From a checkpoint of a small mixture-of-experts model trained on Wikipedia.
Size: 19 layers, vocabulary 32768, 223M parameters.
Training: a variant of Adam for the experts, 1163M tokens.
Below are experts of layer 5 (counted from 0) of a mixture-of-experts language model. Rows are named router (the router's row for the expert), up (a neuron's input weights, with its number), down (a neuron's output weights, with its number) and show model dimensions 384-511. Each number is 50 + 10 x the weight over its row's rms, rounded and kept within 0 to 99.
Before each expert's rows: "comes after" lists some tokens at least twice as common just before its tokens as in all text; "comes before" lists some tokens at least twice as common just after its tokens as in all text. This comes from a sample of Wikipedia text that the model never trained on. Tokens count by the router's weight.

# expert 18
comes after: " |", " |\n", "|", " the", ";", " based"
comes before: " ", " |", "1", "2", "–", "3"
router:33 51 40 23 49 43 51 51 61 46 60 51 47 41 51 36 63 76 42 57 51 58 37 54 51 35 53 51 52 32 47 47 35 53 51 59 47 41 54 36 41 53 53 73 37 50 45 51 69 40 46 58 46 55 39 45 50 51 49 43 50 49 59 62 68 50 47 39 39 36 75 68 39 58 42 64 30 60 60 43 60 48 50 50 54 43 75 47 30 68 43 78 42 68 50 49 56 72 43 62 57 32 37 49 46 58 47 41 62 47 41 56 45 45 36 58 68 59 53 48 52 69 62 69 51 51 36 55
up0:44 63 66 51 47 49 47 53 45 52 41 53 53 52 36 48 47 41 45 48 50 53 30 52 38 38 52 41 45 41 61 57 53 54 39 39 49 54 46 37 59 42 67 54 55 48 45 44 59 51 46 56 45 47 52 40 31 63 44 36 44 56 53 28 37 33 47 40 33 61 54 70 45 45 42 49 40 37 51 66 59 59 46 56 64 44 66 57 38 55 33 65 52 49 52 59 26 66 33 62 49 59 36 57 41 51 56 49 48 49 50 43 52 74 50 42 47 44 64 39 43 53 47 52 62 43 51 44
down0:40 50 69 46 41 52 49 52 55 38 44 46 43 52 54 38 61 44 45 67 71 45 55 51 60 49 33 46 46 53 44 59 59 56 60 26 60 66 44 64 43 57 73 68 59 43 40 55 60 46 41 55 37 56 50 52 54 48 47 58 44 56 45 51 59 52 39 53 40 43 42 61 58 54 48 54 47 30 52 38 60 42 51 44 61 45 62 67 57 39 45 51 45 57 62 51 56 52 46 45 42 55 31 72 43 41 55 71 50 37 67 53 40 74 49 51 49 54 68 35 52 46 57 66 52 63 62 49
up1:33 40 67 45 39 53 38 56 56 34 56 46 49 52 42 37 49 44 58 51 42 40 47 67 42 48 58 46 41 42 34 40 40 42 31 39 42 43 65 28 50 57 59 53 47 54 47 73 52 43 53 48 37 62 25 34 62 50 47 59 51 59 47 52 55 48 37 52 38 44 48 58 31 59 48 36 67 57 29 57 22 55 40 32 48 50 45 67 46 45 41 46 45 59 27 51 57 56 55 51 53 20 40 28 57 45 41 63 49 52 29 63 40 53 49 48 46 53 62 58 56 62 49 50 36 52 37 53
down1:55 39 48 56 43 49 42 59 69 67 54 56 38 48 61 50 62 46 53 52 46 59 39 46 52 37 54 62 62 45 39 55 52 47 48 30 35 43 59 50 63 37 26 59 46 42 56 32 55 48 60 60 49 49 31 63 41 51 65 50 61 40 33 46 55 42 44 63 31 62 55 52 51 40 41 67 60 38 63 37 48 52 63 51 49 62 61 47 39 57 48 40 50 62 66 38 54 39 66 46 60 55 40 57 57 47 49 55 50 62 53 43 64 45 44 48 44 74 48 47 41 60 48 47 40 54 71 40
up2:32 70 40 55 48 33 46 43 45 39 71 50 37 58 54 66 44 33 58 46 57 53 41 56 46 44 58 40 50 22 43 55 43 42 46 51 45 66 59 59 39 55 60 44 41 53 49 31 58 60 50 52 39 62 64 43 63 37 60 54 54 37 56 36 56 52 50 46 44 52 56 62 46 47 47 52 53 52 58 51 40 53 37 46 62 54 77 55 47 52 51 54 54 50 62 57 46 69 53 76 40 51 28 65 51 52 39 66 55 44 43 62 56 52 63 30 57 58 53 62 48 69 40 29 36 37 37 70
down2:53 33 57 60 64 44 61 49 50 40 54 40 44 53 59 58 52 58 52 47 41 61 57 58 54 39 67 44 58 33 38 62 63 50 58 33 50 47 59 49 53 67 61 50 50 43 37 40 58 40 63 78 46 47 55 58 56 44 54 43 45 52 29 57 60 37 44 63 55 57 52 43 47 55 55 59 53 31 46 47 62 48 41 45 24 62 52 42 59 40 40 44 59 44 44 58 54 31 61 62 55 44 43 64 45 44 26 56 41 47 72 37 40 41 41 53 55 45 67 59 31 58 49 62 40 33 52 49
up3:50 28 38 58 43 80 50 52 46 48 61 40 63 44 73 60 46 40 39 55 55 55 67 65 50 60 63 54 47 49 52 57 45 50 49 53 59 66 57 30 58 53 59 39 72 45 30 63 40 47 42 56 57 47 33 56 65 71 34 40 48 55 39 43 50 57 42 40 61 57 46 62 32 63 43 58 28 62 35 57 54 58 48 45 45 65 49 52 57 38 47 57 62 75 50 32 44 56 61 59 53 41 58 47 54 45 68 57 63 58 54 59 51 76 43 78 45 36 64 43 39 54 65 50 43 47 56 63
down3:50 47 63 50 42 51 44 35 54 47 53 53 36 42 51 35 52 49 33 40 62 35 51 41 44 69 62 38 43 46 52 53 58 52 48 31 46 61 56 58 70 36 42 56 50 45 39 54 60 60 36 61 42 54 54 62 57 54 52 56 57 48 55 28 58 52 39 49 62 45 56 45 53 49 54 55 51 58 71 50 34 64 56 34 63 41 57 53 25 45 51 60 43 53 50 50 42 47 53 45 42 52 27 69 44 52 54 41 43 49 62 39 41 66 61 38 55 54 51 36 51 47 54 52 57 57 60 51
up4:58 55 38 29 52 53 49 60 63 52 43 54 43 56 50 46 68 53 44 36 54 57 40 48 42 50 40 37 60 46 74 42 34 64 54 50 71 44 48 42 48 51 38 51 41 62 37 44 48 23 56 56 38 51 53 53 49 38 50 51 39 57 64 54 50 62 53 44 53 44 57 38 63 40 56 72 51 53 59 51 57 40 56 44 43 56 51 46 36 64 54 47 42 74 52 29 58 57 51 67 46 67 56 73 46 63 76 47 59 34 47 26 68 53 46 43 50 56 38 36 44 49 58 58 50 55 54 61
down4:40 77 57 45 58 47 70 51 64 59 51 55 29 55 42 51 46 52 31 52 46 54 49 58 55 48 45 34 39 41 61 55 56 53 58 58 65 38 46 44 62 56 53 47 33 51 59 50 56 51 44 49 39 57 66 61 39 44 47 44 53 50 69 57 48 49 49 46 59 54 64 54 53 86 50 56 40 67 47 38 39 57 53 65 44 56 52 34 45 53 61 45 42 35 42 49 47 58 49 44 53 46 54 36 52 54 46 38 60 44 42 66 61 46 49 51 54 76 34 46 39 46 61 34 45 40 34 43
up5:44 50 48 35 49 53 38 41 66 45 50 56 53 56 42 33 42 61 65 54 43 65 38 34 46 45 53 62 36 55 51 45 50 47 45 58 60 41 65 54 57 53 61 35 33 50 71 48 61 49 33 57 52 59 58 52 59 53 60 51 57 38 63 41 42 46 37 38 36 38 56 52 29 71 52 47 37 41 57 42 63 58 46 46 58 42 60 67 62 53 42 50 56 52 24 44 53 74 31 59 40 60 72 53 50 36 48 53 64 43 47 61 62 46 56 46 47 51 32 71 51 69 64 35 41 55 34 51
down5:39 56 50 49 47 44 56 54 51 60 54 40 34 53 44 41 48 53 43 57 52 59 29 63 28 43 40 50 51 57 56 60 56 47 54 34 62 64 49 64 58 44 64 66 39 33 57 47 70 65 62 58 43 58 51 63 65 37 53 51 45 50 45 59 50 47 41 50 44 36 46 50 53 65 44 54 60 24 58 18 72 38 47 38 59 60 60 48 24 48 34 57 68 54 59 48 58 29 70 50 53 56 28 63 42 32 63 43 37 37 57 58 58 60 46 52 59 59 57 48 47 63 55 54 45 37 51 40
up6:37 47 30 58 46 40 40 52 59 44 64 40 49 60 73 55 57 53 43 56 59 34 62 38 42 61 39 35 41 40 56 44 45 52 43 40 57 49 54 51 36 61 74 63 55 48 53 51 47 63 40 51 57 63 50 33 64 62 60 46 37 39 61 64 58 55 46 36 40 41 54 69 37 33 39 53 33 51 63 26 62 46 75 45 59 40 45 50 41 56 43 55 57 47 53 44 47 63 38 76 47 30 52 32 57 59 60 63 55 49 34 60 48 48 46 40 41 37 46 66 44 70 46 52 62 55 38 58
down6:45 49 43 33 51 39 55 53 61 52 45 32 50 60 61 32 48 34 40 59 51 36 53 57 53 41 69 61 47 50 48 49 52 36 58 48 62 64 54 48 49 67 76 32 37 53 54 50 57 45 47 66 37 44 56 52 45 46 51 55 42 58 48 39 54 41 41 56 53 45 48 53 29 52 46 59 57 29 55 39 60 55 36 38 35 37 36 66 48 49 48 40 66 56 47 42 47 51 55 70 31 40 51 45 49 43 28 46 37 37 51 49 55 44 56 49 60 56 38 63 50 55 49 43 47 55 51 59
up7:44 52 38 64 31 61 51 37 26 57 52 64 40 46 39 44 38 46 56 43 30 52 51 50 29 48 55 49 67 59 58 55 48 45 40 68 50 48 53 38 32 56 44 64 43 71 54 40 48 50 61 46 44 45 53 67 57 74 60 43 47 57 59 50 79 36 60 49 38 46 40 48 42 71 46 46 33 59 58 45 42 45 41 53 55 46 43 43 45 62 30 58 43 55 61 36 40 58 54 47 59 46 39 65 47 51 49 35 47 51 38 50 54 57 48 57 55 50 60 49 51 45 50 48 30 63 42 48
down7:52 23 57 52 44 43 53 51 47 48 70 46 40 41 55 53 57 45 33 52 56 36 47 43 67 60 52 36 33 53 41 46 51 48 46 44 54 59 48 60 45 39 48 57 69 54 54 44 45 55 50 46 53 39 24 63 60 55 38 61 49 47 32 69 43 53 64 48 47 38 51 53 48 43 50 35 45 46 32 48 22 45 61 39 52 47 32 67 55 60 32 47 66 47 52 46 40 35 47 28 58 61 59 65 61 49 59 45 46 48 45 47 59 56 36 40 41 65 46 38 58 51 53 53 50 57 51 35

# expert 48
comes after: " (", " ", "19", "20", "–", "18"
comes before: ")", "19", ")\n", "20", "),", "18"
router:52 70 55 60 46 50 67 40 55 62 57 49 63 59 48 52 59 50 55 51 45 41 49 38 28 64 43 46 42 34 35 49 24 49 51 47 47 39 39 30 52 54 63 64 42 47 46 45 53 61 60 45 28 53 44 49 48 50 63 37 38 56 49 44 59 41 51 38 50 49 36 69 50 33 28 67 49 56 37 58 43 50 63 36 65 60 54 40 51 48 25 48 53 50 42 54 59 40 64 63 40 32 44 57 61 61 55 61 61 40 51 41 64 52 32 42 65 62 63 54 55 31 38 44 58 67 47 49
up0:49 55 50 57 47 57 52 32 50 50 40 48 41 48 48 54 58 36 43 49 37 50 56 70 41 44 43 46 45 54 39 50 18 50 41 48 39 34 53 61 40 40 59 53 46 44 49 49 61 40 55 34 56 65 59 46 53 56 62 43 33 56 42 48 36 50 30 57 37 80 61 63 49 53 38 41 45 66 60 71 50 40 55 37 47 38 58 25 54 53 58 71 60 43 56 41 55 40 60 44 49 47 53 51 62 57 47 25 56 67 70 64 35 35 44 49 42 76 56 38 52 52 37 55 41 50 56 43
down0:52 43 69 51 47 50 38 39 54 50 53 53 51 31 43 53 51 46 61 48 40 35 56 56 44 45 56 47 35 59 41 56 40 67 46 50 40 68 55 53 54 53 34 58 52 49 61 54 34 54 56 46 66 57 32 47 56 40 50 60 39 66 49 64 47 55 60 66 67 60 38 46 45 64 45 42 43 52 43 54 40 37 39 56 37 59 40 51 39 51 64 64 53 52 49 43 43 34 47 48 33 36 66 60 55 49 36 66 40 32 74 35 66 64 60 42 54 52 45 51 61 46 42 51 42 49 60 37
up1:64 44 57 43 38 44 69 53 46 64 50 33 43 66 60 47 55 53 58 47 32 48 47 40 38 55 48 48 71 52 50 44 48 48 30 43 34 38 62 28 28 56 48 50 48 48 51 45 42 59 65 53 54 64 42 63 66 62 56 33 39 66 57 61 41 57 52 49 58 36 27 57 60 49 54 59 54 44 42 58 48 30 45 63 56 41 54 40 32 49 33 52 57 50 49 61 52 61 48 59 53 66 55 47 70 65 63 40 53 49 41 37 54 50 68 35 31 61 58 48 48 30 57 66 49 47 55 53
down1:74 32 56 46 67 31 62 54 55 37 50 52 42 67 41 53 41 52 58 43 48 51 54 55 52 71 53 67 28 40 36 47 62 61 49 50 52 41 56 43 34 38 68 42 47 42 47 66 43 46 55 42 63 42 53 45 54 50 29 32 39 65 61 62 56 55 52 58 50 45 42 54 24 38 38 60 52 43 40 45 66 39 33 44 50 57 60 46 37 52 55 68 53 45 49 54 49 47 53 37 45 61 62 51 39 49 48 48 48 48 45 57 74 43 55 45 41 44 74 56 46 37 62 45 32 45 59 44
up2:30 44 52 41 36 44 54 71 43 62 53 37 42 50 45 63 43 56 53 67 43 57 74 44 49 71 45 63 51 40 59 47 45 59 38 60 64 43 33 36 50 58 34 76 43 51 43 57 69 46 35 37 48 47 47 41 57 48 63 35 36 42 43 61 36 62 51 65 40 53 62 38 37 46 63 54 62 50 65 46 45 62 52 54 46 65 58 48 39 45 47 49 52 56 42 62 48 57 60 62 45 38 38 59 66 54 34 50 66 50 44 44 73 35 60 53 51 47 52 62 46 57 43 42 51 70 41 43
down2:56 58 56 49 52 57 45 43 55 71 36 42 45 60 37 42 47 57 59 53 54 62 46 48 37 76 46 78 50 48 66 42 51 28 54 38 78 50 58 58 61 36 59 58 54 49 51 68 58 48 63 22 54 46 61 60 57 53 46 54 68 55 47 32 46 56 44 52 62 44 44 52 42 52 51 46 74 68 46 43 57 63 38 39 50 63 49 51 30 49 62 38 57 44 46 58 30 46 46 29 44 63 57 60 48 49 52 63 42 50 53 42 57 40 63 42 47 39 65 54 47 35 44 43 51 51 64 40
up3:40 45 31 34 37 48 69 55 55 39 55 38 44 51 54 46 55 60 51 53 51 57 37 24 36 37 44 59 43 67 41 51 41 52 40 51 45 34 38 46 65 56 57 60 61 45 42 46 35 67 67 43 49 47 57 52 65 56 42 46 36 45 60 53 57 37 56 38 50 36 40 58 47 44 42 53 44 45 62 71 50 33 46 40 50 34 45 57 43 30 44 58 60 57 51 45 19 54 65 56 58 70 37 37 62 61 53 75 52 56 44 68 42 45 32 58 50 43 55 55 42 36 55 40 50 52 53 44
down3:41 41 35 63 48 58 55 55 47 33 52 58 68 42 54 44 56 41 51 54 46 33 44 38 67 53 51 46 41 62 30 55 39 67 56 49 51 39 57 53 47 39 50 40 59 27 45 50 54 44 69 46 66 33 70 48 41 49 47 29 47 41 39 65 51 43 46 53 42 35 48 58 36 64 43 54 47 47 46 48 49 41 69 40 54 63 58 55 65 53 47 62 42 63 38 52 38 43 34 49 50 62 39 48 51 45 38 44 49 46 39 43 59 41 46 52 52 47 45 45 53 66 43 53 48 49 43 33
up4:54 41 39 53 44 38 58 55 53 47 45 50 62 46 46 39 53 58 55 55 48 43 68 52 36 59 34 44 49 32 43 37 55 40 50 55 67 54 60 55 30 55 59 55 55 60 45 47 52 55 52 27 39 38 38 39 48 65 59 48 51 40 47 66 50 56 52 49 57 73 52 51 43 41 35 45 54 59 40 57 51 48 60 62 53 40 54 44 33 49 51 55 63 61 52 61 52 42 52 38 47 43 58 45 47 64 61 50 64 56 45 42 69 39 44 45 43 61 45 50 38 47 57 70 51 77 27 67
down4:47 45 54 62 60 40 50 45 64 34 51 58 62 44 36 55 43 60 57 58 51 45 46 51 53 52 55 45 56 43 35 60 41 39 34 51 45 51 56 34 52 65 32 52 47 44 50 34 55 41 67 53 49 45 48 57 54 38 44 56 44 42 41 68 53 43 46 51 41 56 44 50 58 55 48 56 60 61 64 73 57 29 52 62 44 40 29 41 32 50 46 51 44 44 45 38 50 32 42 36 42 61 56 60 44 67 37 74 44 42 40 25 69 78 49 66 42 49 59 49 49 37 40 62 60 35 57 54
up5:47 50 58 58 36 71 40 58 53 56 35 50 47 57 52 51 61 42 30 58 45 55 57 56 54 44 34 37 50 33 41 42 32 60 65 48 50 41 54 40 33 62 46 56 46 55 43 58 49 48 48 54 56 43 58 39 65 45 63 45 26 54 48 66 46 60 51 49 43 55 56 46 42 57 50 50 40 60 60 57 62 57 47 32 56 37 51 47 58 37 62 49 66 58 63 35 37 40 44 60 45 48 63 60 58 55 44 66 64 49 48 46 58 41 40 52 38 40 66 63 44 50 50 40 37 52 51 36
down5:54 40 51 57 44 66 40 48 52 56 38 59 63 55 59 44 48 53 50 55 54 26 52 40 54 53 58 44 30 50 40 50 41 29 53 50 43 52 46 41 57 49 38 26 58 43 46 55 30 63 46 64 31 54 45 57 40 44 53 34 44 61 49 47 43 42 41 51 55 56 49 50 47 63 43 63 55 37 51 52 33 38 34 30 33 48 49 48 58 49 63 50 47 48 46 57 73 51 46 53 27 57 65 42 55 59 48 42 40 53 59 43 62 70 52 57 55 53 53 36 53 51 34 40 50 42 44 33
up6:46 56 59 40 46 35 31 43 38 54 47 38 41 59 48 45 54 41 28 48 53 35 55 55 37 36 25 56 50 34 39 44 38 59 47 50 51 55 61 66 59 49 68 51 53 48 47 64 57 44 54 35 36 54 58 63 44 72 44 62 49 53 47 52 35 58 40 51 42 73 55 60 32 64 44 41 47 55 47 50 67 44 42 45 62 43 58 37 55 38 57 58 72 60 64 40 53 49 55 40 47 56 45 39 64 47 50 32 35 70 75 63 38 48 54 50 43 69 61 51 31 44 36 46 38 46 43 71
down6:45 38 59 54 54 34 35 35 65 46 47 55 39 46 47 43 44 46 65 58 35 33 51 69 54 37 68 40 50 62 45 55 42 46 60 60 41 53 50 61 48 48 38 52 48 41 66 32 41 53 50 57 54 49 49 61 40 56 51 66 59 53 43 58 45 40 60 75 49 70 40 55 41 62 55 40 36 53 44 51 38 44 41 48 43 56 26 44 60 40 51 70 46 44 47 44 54 30 42 48 48 27 65 53 49 58 37 56 42 49 52 38 51 55 52 54 49 53 41 37 54 53 35 55 48 55 56 58
up7:42 55 51 52 40 51 35 48 52 55 48 56 41 47 53 47 52 36 52 53 52 51 62 69 54 66 40 61 60 53 43 26 30 53 50 66 51 38 44 36 33 64 50 51 49 53 56 61 46 51 57 46 43 45 38 56 42 51 46 39 43 52 66 52 49 61 43 45 37 36 37 48 37 48 48 49 31 59 46 61 53 69 54 59 62 55 40 47 35 37 33 55 43 59 54 44 52 39 53 71 51 36 33 49 77 57 41 42 65 67 46 46 68 52 57 41 39 45 52 60 45 42 39 30 50 71 34 48
down7:46 61 54 32 50 60 33 40 42 61 50 38 51 44 38 58 29 39 52 71 65 53 50 54 57 85 43 58 53 24 63 69 42 42 42 46 48 46 64 26 52 37 46 44 45 60 55 53 51 60 53 36 53 47 64 60 33 60 52 50 49 52 61 24 52 44 44 30 50 43 50 54 48 43 66 60 70 47 50 62 39 44 52 50 48 55 57 49 38 55 52 56 61 26 29 61 49 49 41 42 35 63 37 55 55 48 49 44 41 38 51 45 64 61 61 38 43 31 49 45 50 50 54 66 63 41 64 38

# expert 57
comes after: " ", " in", " a", " two", " June", " January"
comes before: "20", "19", "18", "0", " years", "th"
router:26 47 38 53 68 69 43 30 46 67 28 51 51 30 36 52 55 50 36 43 45 49 49 58 41 55 51 55 36 45 45 52 56 57 44 58 58 66 56 37 53 50 49 40 46 55 47 60 61 54 48 49 43 60 45 39 46 60 62 53 36 34 56 45 50 41 29 48 42 44 64 67 57 33 44 62 43 56 55 40 54 58 60 40 49 56 49 47 51 46 52 40 30 59 51 47 62 55 39 45 44 41 56 43 60 42 44 55 49 55 56 56 68 41 34 63 52 50 47 60 60 55 41 53 39 66 59 66
up0:48 54 46 48 52 62 46 57 63 68 54 56 64 56 56 50 58 52 42 64 67 68 35 56 33 42 37 66 40 43 47 54 42 44 56 56 60 56 74 70 46 46 73 53 57 54 54 52 41 56 40 38 32 40 45 54 37 41 65 50 44 43 45 55 47 57 69 49 58 56 50 52 66 34 49 54 42 61 47 65 54 53 51 71 70 49 41 57 69 49 48 62 50 43 37 61 39 48 58 31 43 56 53 45 69 37 57 57 39 43 38 44 56 44 45 58 53 55 47 47 39 43 48 66 50 59 49 65
down0:58 46 55 42 38 48 59 28 47 59 43 58 23 53 48 43 50 50 61 39 53 56 58 52 48 43 46 54 70 58 39 41 63 44 30 52 52 41 60 43 48 61 51 63 54 44 51 43 51 67 48 62 55 56 39 51 54 50 66 56 64 57 47 53 55 39 57 60 36 53 48 34 37 45 61 48 39 49 52 46 62 53 44 37 56 62 52 59 40 49 54 46 51 56 29 57 42 33 43 47 42 49 63 55 46 44 54 54 39 53 64 55 44 44 45 60 47 47 48 67 28 52 54 45 47 38 67 55
up1:53 61 48 49 66 57 57 39 35 39 59 62 50 52 35 53 57 57 51 38 45 63 59 58 44 45 56 55 50 39 66 52 47 47 59 50 58 60 42 31 49 43 38 47 47 50 47 53 62 51 60 59 56 59 69 40 49 42 61 55 17 52 72 56 53 53 33 33 44 69 59 65 54 58 49 53 44 54 66 50 67 50 68 23 36 41 48 27 58 45 55 57 53 44 48 55 56 79 28 73 50 34 54 42 62 56 40 49 55 34 54 51 48 44 26 63 67 51 55 52 50 56 46 39 46 59 48 46
down1:38 55 73 46 47 47 54 46 42 41 50 40 58 51 46 66 48 55 61 44 57 62 62 43 40 57 65 71 67 36 69 59 59 38 50 50 52 41 58 37 49 66 43 46 61 51 69 62 45 38 36 56 44 55 66 32 42 45 56 40 43 58 46 60 49 29 53 56 59 63 54 36 48 47 62 46 50 48 75 31 33 68 48 43 45 64 57 69 59 65 53 49 42 59 46 47 55 46 45 38 36 55 68 64 35 53 44 33 53 46 52 40 56 48 60 57 55 28 51 57 55 51 58 61 43 33 73 48
up2:44 55 51 52 59 67 47 59 30 52 51 52 38 44 46 44 59 53 59 25 40 38 56 50 42 55 52 49 56 57 71 54 42 51 32 45 30 44 50 19 61 33 57 45 67 44 31 49 56 52 43 57 46 52 45 42 52 58 50 53 69 41 45 42 56 47 28 43 45 40 59 49 49 40 37 53 50 64 46 49 57 42 52 43 49 48 54 32 48 46 29 49 36 38 47 49 48 36 61 47 44 49 49 48 46 65 47 44 52 31 55 75 67 56 35 48 41 50 54 51 62 57 42 56 52 71 46 62
down2:43 71 57 69 65 49 38 39 38 51 55 48 60 48 45 41 48 62 53 57 58 39 34 57 61 66 56 64 65 56 73 70 46 43 65 56 38 30 47 40 59 62 46 54 59 39 41 34 42 61 51 42 64 58 51 36 44 49 47 49 27 60 42 53 58 44 57 56 43 46 39 31 63 39 44 53 52 61 57 41 63 42 47 62 40 62 35 49 43 43 28 61 37 55 53 47 53 46 55 58 57 49 58 52 45 54 57 40 64 58 41 67 53 57 57 67 41 59 55 48 73 51 54 56 70 56 72 54
up3:50 48 56 54 58 35 33 41 52 68 58 45 49 58 62 50 55 60 63 28 38 46 45 43 47 54 53 63 53 61 74 58 54 60 56 55 52 58 46 47 44 34 33 52 64 53 53 41 64 49 66 50 39 52 47 60 42 65 44 54 41 60 49 53 46 29 33 48 62 55 40 78 50 31 39 45 51 61 43 46 41 43 66 37 61 39 52 55 67 46 44 49 49 46 49 62 38 73 56 60 42 52 64 43 46 48 52 47 55 55 49 40 50 56 32 53 35 41 66 54 41 28 45 36 57 41 49 68
down3:71 42 50 60 54 40 54 47 51 46 72 50 57 72 42 44 51 53 50 38 64 31 53 40 48 61 54 47 50 52 35 44 59 56 59 48 47 46 43 53 58 58 43 78 64 59 64 57 63 34 43 48 30 40 30 65 38 49 49 35 50 45 56 42 43 45 47 53 43 32 73 45 46 45 44 39 50 47 29 32 60 40 58 33 58 51 55 63 51 52 51 56 62 34 48 53 36 58 49 71 45 58 66 59 45 30 50 62 59 64 59 41 37 45 47 50 44 34 63 40 48 39 51 50 53 43 51 36
up4:59 60 55 41 55 73 57 41 51 63 60 43 64 44 48 49 59 57 53 42 62 50 49 59 63 57 47 63 47 34 50 52 54 59 64 72 46 51 60 48 72 59 68 52 39 53 36 50 54 51 40 62 42 58 42 58 55 51 63 68 58 45 44 48 49 43 24 54 46 47 35 53 46 52 59 54 51 68 46 61 49 55 59 47 44 56 51 58 63 47 55 51 35 53 48 52 54 58 54 60 37 53 56 61 50 52 53 37 41 49 70 60 64 46 53 56 44 58 41 62 54 65 45 48 47 55 48 38
down4:55 52 56 65 61 37 37 45 43 33 41 44 48 38 57 64 29 56 34 52 51 60 60 47 66 57 59 59 37 52 48 53 42 48 59 42 57 47 49 42 41 55 65 59 63 56 53 52 57 48 35 55 57 73 59 47 56 40 49 43 54 62 57 46 54 48 63 45 47 60 46 46 57 67 54 43 57 67 54 48 59 44 54 52 72 64 57 46 56 40 57 34 43 49 43 60 59 58 53 70 47 66 50 57 40 41 45 42 58 28 30 55 56 40 42 50 44 69 51 48 45 50 57 24 50 64 42 45
up5:54 49 36 41 59 50 54 41 43 58 47 55 47 23 34 35 53 52 54 34 53 41 55 47 47 49 61 36 48 53 50 50 47 46 50 41 36 46 49 73 39 70 47 59 51 64 39 56 66 66 32 52 58 37 52 61 59 58 63 45 51 59 61 43 42 35 75 50 57 59 51 46 52 50 47 43 58 65 45 43 61 54 57 59 36 53 55 58 49 41 58 52 55 54 75 38 46 49 50 49 45 54 30 58 52 55 54 54 46 44 43 42 54 57 56 51 75 45 52 52 64 36 52 49 50 39 66 55
down5:55 60 38 41 40 58 34 50 65 51 52 58 45 42 41 46 69 61 43 53 57 61 48 67 45 44 67 47 52 54 41 54 53 40 55 56 49 53 52 44 59 48 53 46 59 54 45 57 60 64 42 52 56 40 66 42 40 66 48 54 57 45 42 62 52 59 53 66 50 56 61 57 54 57 45 41 51 54 47 56 65 54 61 48 53 50 56 44 51 35 45 55 65 57 47 67 56 46 64 68 53 49 44 60 45 50 44 55 55 47 38 59 50 53 50 57 57 55 38 28 41 53 59 53 38 37 49 46
up6:50 50 47 69 46 48 57 56 56 41 52 58 43 53 47 67 42 58 59 30 42 45 42 40 44 48 36 49 57 51 32 41 51 27 48 35 55 54 43 29 60 32 47 53 62 51 53 52 55 55 48 42 43 49 33 58 72 42 50 59 45 45 59 38 51 52 38 61 39 46 48 76 47 42 46 35 51 30 60 58 44 40 46 37 52 44 64 33 56 42 51 36 50 49 51 59 63 56 41 47 55 54 60 47 59 53 53 54 41 35 49 45 45 47 33 64 58 57 61 38 51 56 54 49 51 69 48 49
down6:52 68 34 46 60 53 64 36 41 53 51 44 60 64 60 64 51 40 40 49 49 47 58 60 24 50 63 60 52 41 65 64 58 50 59 39 42 59 35 45 43 36 57 50 48 47 49 47 36 56 59 36 40 52 51 36 57 52 48 42 53 51 48 30 47 63 42 52 39 40 53 42 63 44 50 44 44 52 38 59 42 41 43 53 41 51 63 57 67 51 56 45 56 37 63 74 66 52 53 59 32 52 52 66 46 60 50 49 51 45 57 63 64 54 32 60 48 48 69 61 46 30 57 46 59 51 46 31
up7:47 55 59 57 56 26 44 53 48 65 55 64 43 53 47 41 49 50 58 36 35 45 47 36 57 56 51 42 51 44 37 55 41 39 53 34 30 47 49 26 51 48 54 54 63 62 41 60 49 71 43 36 59 47 52 54 38 56 47 33 45 64 31 42 62 76 61 46 74 51 55 48 48 45 46 52 50 62 42 55 40 38 25 51 42 37 48 57 47 39 47 56 57 45 54 40 38 44 42 48 39 63 36 47 44 50 38 64 43 35 53 41 57 59 66 40 50 36 50 50 37 76 49 50 54 62 57 60
down7:43 49 55 65 43 45 57 52 59 52 70 63 41 40 46 46 54 54 50 49 48 60 39 51 23 55 46 49 70 57 59 55 37 41 43 39 59 38 37 50 54 43 44 59 44 56 49 27 48 51 52 39 52 45 46 59 49 43 56 50 70 63 53 42 59 54 57 46 39 37 65 63 43 43 47 53 43 63 50 56 57 48 60 51 48 34 52 50 50 38 43 55 55 49 53 58 57 60 55 40 33 37 57 56 50 51 62 69 59 41 46 46 37 51 40 49 62 51 58 45 33 62 58 64 41 39 45 47